python train.py --num_hidden_layers=11 --hidden_size=96 --n_experts=192 --experts_per_token=6 --d_expert=32 --d_shared_expert=0 --hidden_act="swiglu" --moe_layers=[0, 1, 2, 3, 4, 5, 6, 7, 8, 9, 10] --router_score="softmax" --normalize_top_k=true --routed_scale=2.5 --balance_loss=0.00388 --balance_bias=false --router_cosine_scale=20.0 --init_std_router=0.0144 --lr_router=0.00121 --num_attention_heads=4 --num_key_value_heads=1 --head_dim=32 --vocab_size=4096 --norm="rmsnorm" --norm_place="pre" --norm_eps=1e-05 --positions="rope" --rope_theta=97200.0 --rope_fraction=0.5 --qk_norm=false --attn_scale=0.177 --tie_word_embeddings=false --parallel_block=false --init="normal" --init_std_qkv=0.0509 --init_std_o=0.0441 --init_std_up=0.0509 --init_std_down=0.0 --optimizer="soap_variant" --learning_rate=0.00423 --beta1=0.95 --beta2=0.95 --weight_decay=0.12 --lr_head=0.0195 --max_grad_norm=2.0 --warmup_steps=200 --schedule="cos" --final_lr_fraction=0.0 --batch_tokens=131072 --max_seq_len=1024 --doc_mask=true --train_tokens=643000000 --max_steps=4906 --dataset="wikipedia_en"
Below are experts of layer 8 (counted from 0) of a mixture-of-experts language model. Rows are named router (the router's row for the expert), gate (a neuron's input weights, with its number), up (a neuron's input weights, with its number) and show model dimensions 0-95. Each number is 500 + 50 x the weight over its row's rms, rounded and kept within 0 to 999. Numbers have three digits each.
Before each expert's rows: "gets" lists some tokens that make up at least twice as much of what it gets as of all text. This comes from a sample of Wikipedia text that the model never trained on. Tokens count by the router's weight.

# expert 27
gets: ")", "\"", "),", ",", ".", "\","
router:447440470449537402498433430561423421485459489537490482515454498584486542474439517483601423513531534464545570481676527464524465543489501576534549493431449434562557469464523527595525457474628404518477492500492530573511473440467516576493511517503416441493522524536499503472489493442455471464
gate0:460463474413597496433558508484530548438510451471470420458524515486551487525499529483432488451579518549458566470504461420498464561464563494517501529518459545536480614412494462603510606467477550528528487535391436432498459464405468451453486442542572498459607485594471548499498539502579564522
up0:540488381542587440590483477531451455506468579493563598517452460596563506521500532504532531515559435419531537499559557528487497459511519514421529414416531460465481534591540477534578379482445494462447516455546555528522532433510486584483499431461468522518552519479503539620465522438432537478
gate1:520554530488641464470531455436518530457442458501416438450551543536435474504536461418531542563434452563444487533508542445597464417553546481519560536468421509515510496553465517501405473524527512558469547553494535520538479421555521528455373554559536508548520498532623522424498545499494401500
up1:559589501502508584499577499435521543481564552448459424482508508522526466527513454573507498422604505447609540506445464539470409527386473530501524567506458434498542519615521570429524463581417466445524505453454508467486560564457543448471583527500456479571490504534536480443455433546509463589
gate2:602464497519470472448419558535571468451508493454552525509481479414482544537498501487464509461529559518474469457441489492484486434552386481556480544456449639471517469573429540486373591455402529434492443550586466497407518518486471466496481533485469432504474431527530574490539465562554449411
up2:535552505523496510482514553546562541557560482470563508442502512410459597505557489412427551511481573548417494503437479491526581459530417464541439538490476598439455487566477514501400641468464504517577472573570495494537523576508460455510508560526503460606376532516495542480526447554508512534
gate3:476543489529468492423491525476505489544553501451545541561550493612455460607448510490476446493464560488600504451484410562388421506529419521518436495526517426564419531498501535505581550525459522507524539447526454495516510503575443509484504536596473490408496594496497489621562451484502567615
up3:473503469585568528474472458477609579510496492431482485465555498380511506561493548453465485459458474583481512417464439457528450477440554475484483587528425536445419445440511455560459506463474536471519531469561442496564464525576581497558542549587440527606434425523393558548499519547471491509
gate4:400489494529427544525465465532538525492488528566480610525490490613475479420434460467475511464444484486512492397500536503489464501331523450496488522462533608525459479530385443494541430647532416488490488524488462552512473472518487495519571524458439567443546466436551502470501456480582523470
up4:499477525515489539473510455489410442461449522453518529567442427522514519386527567501478513496576571593415491578473560511567468495525502541614479508567520564419553413560596487466470448490438493504472552522669546506514513516496521480434486504479525449526548503530508548399444587505552511524
gate5:407485351433568510526507469547459487518439530499368586622509525471517489487473560509514487525521441514473597458544485567562504522484450600538567473411447474479448473501449469491469401532491545514389535431598470486493521454552486485444489461478488462528491449556509549534450427542479494486
up5:381464457513477494562472445477523498545425531586439669552545545527431517524449560460500518558468411564486612425510525581529514469468494507523508457516573521487493519494446437436511488627502533586469468523551471491511595434574469538590506519498483486480493488445442464548493493547477507438
gate6:553491579491544513532529407465575419587410599568410540486463615456442459470518542480544509548419512452477468511513547399593459463571538443523557538516556506490456497519432443471555470571552489524493515489510460431494499394540497477563451498544541475492538462566486477420519583483534559468
up6:432474409533417477484447574463477505444508449508482570519530480541463492556487478474435489519557398497605592414484510576388503473467441517439482440490511536486552490553542447474464581505417497478546525505601560582554499523565519495549558497579430537482451442409484524572473413536458487527
gate7:559524579473459520453513589461524504422428482455464506508475483527392509566533488424485518541482542441573480476462489542431517515543577447549435564486445481506428485516406482414545497608408522504493497367516501538532491524549496469523547419549400559514449531561491416581495411467457497521
up7:430485416406588517496531420605457524544458540514493479557496507407455544563495524577401523583474449532399471590527482400473618516517569517539471412519509513461447489447462571534476476489511510462480596492470442468470490515415468467510516502544467538448489557568559456542491572537541476511
gate8:525484506479569507564475574567505506560565519446581501442554539544505436552505474498483554483462517529486478419513469522504579489595558505535456539539515531451504509418481473539550477387555494590435488544502527504486556428512381533529433482351533491569436483586470587570499430519472485408
up8:386577539480483532470594496502506516569581456522546536490491410500567583505510480528547531430595432467489512544508502473523513549469395514459505511487522513429510530531431559486522490380450517443605460495464436530578530567501601509430463571529522530502478564478478568441538579437492574566
gate9:546503489379545503488582475575531490388551552510549480435439406378458570572524486503434560553491434511474538529497515469380564525495552519504484535490480508497497500570561495492489556434515477461486496548391492523480491530445547549467519516512449623453436572446582454541477473557426514528
up9:486550537450454573464558493548509498491508516465461428457453566343468543611506398521427498543527560509501464508457483463467610502519517509491438442592503495502435486529473537415526582482513494493580500462438461431525533605524500464513491464534587564579436442545558503410506489552524571511

# expert 92
gets: " for", " as", " to", " public", " compet", " occup"
router:504507554483650531569471542470391565424526567531415506514471428474476509546448437574465400514566475411449531602446519493479442441427475515431468476481479495512465530562499544476480446598434468464413489511531494436469467515524457485485493545534546552373512519444462524441547490481538531461
gate0:616523439426447495495542457555473506558562540540480541453414442475512490518412559476515528570519491502424498521508621469412528473454439525521559460501537417438560541588497415466462515464411453484440485502523468473477449437509500454495469530430583486489467433495413461468611468591523488566
up0:487463570544536410437552571469514542414521529561540414489534471550439574522529604483465506493510461495549412605553578493477503495592530534495588414444452482540481460488562488449549487488528477478450398446518567555505519509447513533386440494457496429433468501476429510515415567552483460478
gate1:565513446471493452506558410439509574455458436527512542446428557454500546503511504557516493482442495515456393475565447488504676479491556444507494493496502459508591513545451460474477446455520527475493631406537546480456500502554451437436428458587453398525542501559523468465528499435504519573
up1:418503490444516483523424440475562590598466515523594464554455464450483486550437464481547535457495506496518544416435419447391432449533550411525498379522530508510438509527470519526490564543485524546536491587485476434551511462499538471522521521577564485455502408445477556443508468543412600555
gate2:421479452582464577573484465600473535504462591475457629383537520462507537419443465436544456472461577493515540487514435479464450474419514436512471511478488467523340497495459464485513568521460495443511419516533451570519499576453501413495554536469493507513503516492424472489533493408501436456
up2:405545511453501520536532480514501456562606401481509500633516519486570468536551536514513514573516495418517448572525552548500568430499461547553457509427496464438548566453446502502508475454506537631487539490484415408510505530454549569459577558468518512452488407529498511600487557586489532440
gate3:452431463461515453474512473454478506480497542495519645541479457437533530388555505548513513494505518535495463441553494489569471496556567434436520484464485488535597571400466454494427447625447529506466527468578430488493486528549500585413429480528399464509528477536404542430466548448544455561
up3:530547483537478378534585450500504423504629516545493547472497425500493544510450546454460539553541558546482481494504508520504585601441434497431465437553482493524397519525525422566547532452522469433563518492483397491510485529497485500555583491420491432499440530456512499516564388540464584592
gate4:422488499519494389463605499394505489472475467529480510429556444509467553466426589517506549550461548436595519550470424526468532568561536428416472493573397447559536522429484541526517554543477522547557573500514512506504513508508529562530469436501558445533473511550527602531611559457494503577
up4:525545483493411426466517438451567511546425463444400516411483471516561446463532507462496559366553550496561528544401507547539470513492506488399475476508464535524557392524493489600464580525540547452541490573458547545545514457462560535519528474403490496489516504447536573511547616504470500569
gate5:527470567453549463504466477470502505500429453520543499526513528562443541553534517475521570519443490513465482591423494499515500489543426516564586506393502506568596474480421572462522541442492474566452399602455473501470500469371591413478582532516603552555485454499490443517426520574544549496
up5:528522532648527489489596585455483532505451535430534400516519441435464560563472451425479474581482511495470547493542508497549523591487503534582490552465494479504399521432616425481474534552472552495517490533556525537572519587552486550510498561476468602506445437505443496504532549581562503434
gate6:540545486546571401601450395529486569556491498477535543502485492499336478525517443525558512547505468534508485517588554511471493489571497584528503583488508556582459467453522403489471475460591473470440578475395494527484475512561456446525513448433531431566546490511515498452461440505605469486
up6:469491526452431594504531597506526445536543443618449467488534558571555487549538527538503458449499532446481482481493566447512497464470622455497445510436459451408511553470560503500639512502521480555519467571529571522511541513441522509494529508577444442473514393504535509454510417502543374420
gate7:520438415508450383453564433619455440529521533449488535558571517496514526508462481534461443553501492491535475493410516413442463518456562549442583491493552446503478477536388439497513455491554558556541582617425597551505478482450444484567540429421483476480538482449491542495472535445486521476
up7:374484423486451482503418557477494470569472503546468434484479570584469433518455472495541514482482457583490467453477453525474486530510548528531532547400546579483359486454531481522506636491573512435521457480513518508511609428456432505558483508541427467428487488515530458449564515589509479409
gate8:525488431438432545447394548488435449415409585429539534455453521435561479597455557508511561470403497515471527448508514434500463500505472528509560449546507404412597469480547480605488547558494479482492514497516460486524461569514399496515550536565543445459500455533555575466447479462426477454
up8:471566468570496512411561490540522497538530490645416617537482540486549463521450508508471526507549448506463566552431489458514585553479558480529500490552529418451490583620462438443551488446414469530559482555477546490463470479472499417463395411489567483476492448495534538418554483469482476553
gate9:543552526536500523503528479528457495472521540576561536496480444497475501466498604570511522538486436507503450518567510555456443502552584540465554430520454470509534588537474527484521435405478463547450529483448519443441404419385474535489427539579487575449446546534482478539469613605433616462
up9:518465557504555449415518409512503563521506547626496484516501455445475549446504629520499534492492438495544458495477443509446556573537569444484575418491513542492570496587458583489506437487447420503522602476458522443484491504530490553476569491524521471427432582518498450514537571575524627550

# expert 3
gets: " over", " to", " only", "0", " than", " for"
router:415452507472565538465445518465534516547496572419447523548493479526439461467531513536496335459529481530529515577514500507453521416509500516583438476544514381499554464505466445489440554452539458479437512479524545446447508501453445537390453592568375480459571511441477518422530509561526505428
gate0:546524480434549453552519503433580440493593480507511629510492428471511501529452559510514471537498556631504552534443554461450495506617461533448528538506515591496544480518485519414421617569478473512459528444439460544451550455477457447486517482516396616507516541503586478507497560522533456522
up0:584585514521504500484513460480522422608519541518525476526465415475503510532464533517501501414514563515518566494463454433549625540561501536490459492472473601472518520541451469545485520354485428480518403526575467488522541462463533610519533483467467383514502440446446441466587413471558472479
gate1:431466634560501554492560500604431524538445543454569416495438463540455518535439438497517510511497479494577426519468404547488578541497450527450423526582560505522479480569454484507550527462551474523474599575410576511481413504454451444466462508418478448503529506488519432504492520523409454445
up1:457554509485485376399459543430556443566488464603479623539423567560450570532479659506447507443536520474499500412470464534539483499545525501434559520476511445445445528530484476501495479511423512506523421545494530481492488366540510489494502497496465478510491484530469526444574475496501602584
gate2:510483399501537502514398487573467449435525553566526562463558423430492483483447477570498487552464581468459471534508482487551440418424472489551496411578558476534520404518526446596527575465448528439501536495481574428455510561473571460564433478526456462497531444564560472394542515439529520447
up2:522478406565450507604581479459541513628481551478518528526588540573463484415472558530427504492484547496499503581469569547542512468441515462535557442469430472425638423504474461547513535384505507480474529507580578531509491550451476480527533514534469485452484453453538544530455511575396481533
gate3:493552462531423477479435431434568543485568462476499529420424415509486561489457434477474525469429548491413589430454494519502490526602510423576547467537443432513539492557581566528473552521379560461523426479532499511507491531506491427550442438428495593545530487525517477466559536530450454590
up3:487579515534528555429547458539479469568535492490491529513456568487482494616426591547571447524513542541439497493436474501451507407600457482454528504600566473448459507441542482518500550429508487560490540591447435412467476412482369416557484487476485553452517532473478409494492527560477428503
gate4:484533478542461516591508472537477474576480538457430542594538525429586483507577488547477412514541505480605524509504549537445494571495501505482557561505501561527456526563522464547480424404548477522459478455567530518516494403491506537571518549481596539398502600456384577586437559523527525530
up4:544583513513495487496533536433612537552670483532481475532478408507373554444530417532492447457568485533494458451448491500516518412507527483581477535497537458515583596544508517470484488465478507596520561550517464493493544442444526604449483468525448463513505557543449541464496482461460434600
gate5:512550497481474488543439493465416528489434523547502482501337451512470557473529444431448503529486485583510446407502516628488550479532497595459553506567457469508471426464414499551562490477548513542493497376454526559535518489533491425423497460419429497435498484480528455473516491583382482533
up5:575463491496548517499499458537424484513456484538446391529600543407520443588470452493520464519567493455417564547577466421476448548533439426558511491442544510543466587481528469402602492508475526508504484561506559410468496560554488581555425467567501518545499483408503498510577500448544568458
gate6:474486445437499496506501526524453444573476472500516512528447571459507396458562493483497519425573505619494534543481462495485631507503498506538519568513599549510385522511489427437455490444564535559474527434559482480461426463496359458477569511548533535524496548547410511474513550424599506570
up6:522503458514516417455480464567535493587514476488494523565548508505472478668487469526547441488539440459460529477484447543500477495445565464566468502539518527623514469547431535470531435540548498543522478593547493603530476395551463496542549588479586514387482543558513537582423509407501508493
gate7:529521556462541424460508515596529438550465474482496554473418424560485572456554452503452506505446587424533450512423423535539527579520508603453560485526528560516478526432490560520493590520449387463527511426518508433533477397526450462454516461601540428476460478532508495543519404537434464471
up7:449549444503501569515468559506462502455381499571508408500644562477582457549358502456500535488565477504455481430532389497444542444484503427502501609454537513486501489520535456493540530361512500491537478543538509526529516513548517535473509583507408505557436504448489529525577465502439476529
gate8:471583460442447579565475515571546466543488415472588607535450513470475451349532507564498483394415509493474524427445542376520498470473585456564494455455513520451468562438505460473547455496557572547440526476569452456496537446526434539489466534506480487501529471548569464449498516511536465556
up8:521467553429481500458419528407439489513571582516507465609412477546484555500518565489442455489475633555551435526483507481491503477436532466542442547438517604438572485486513499473435535545356494554502521507538462567444538508505453524496600532554579437527506462431517468541453545509493485572
gate9:469526495457494563589508495501549496472514432494508632503512505525469464552529592562483564410525480452489507459570536534463463501493564452575492535544492606478515321457437450413485455489488463452487487516492579493472413457486536474476556551514471534369496567595505570486476476516463435511
up9:531564512566503533400515477482428533475522582589415599410415520549544499506509492539489530405556511556492421575558539460473438540542509414507500461592465514587476443490387466441456465536526482514503506569508434440474477513397508499433481496518437472535511473485512535473517559588584439486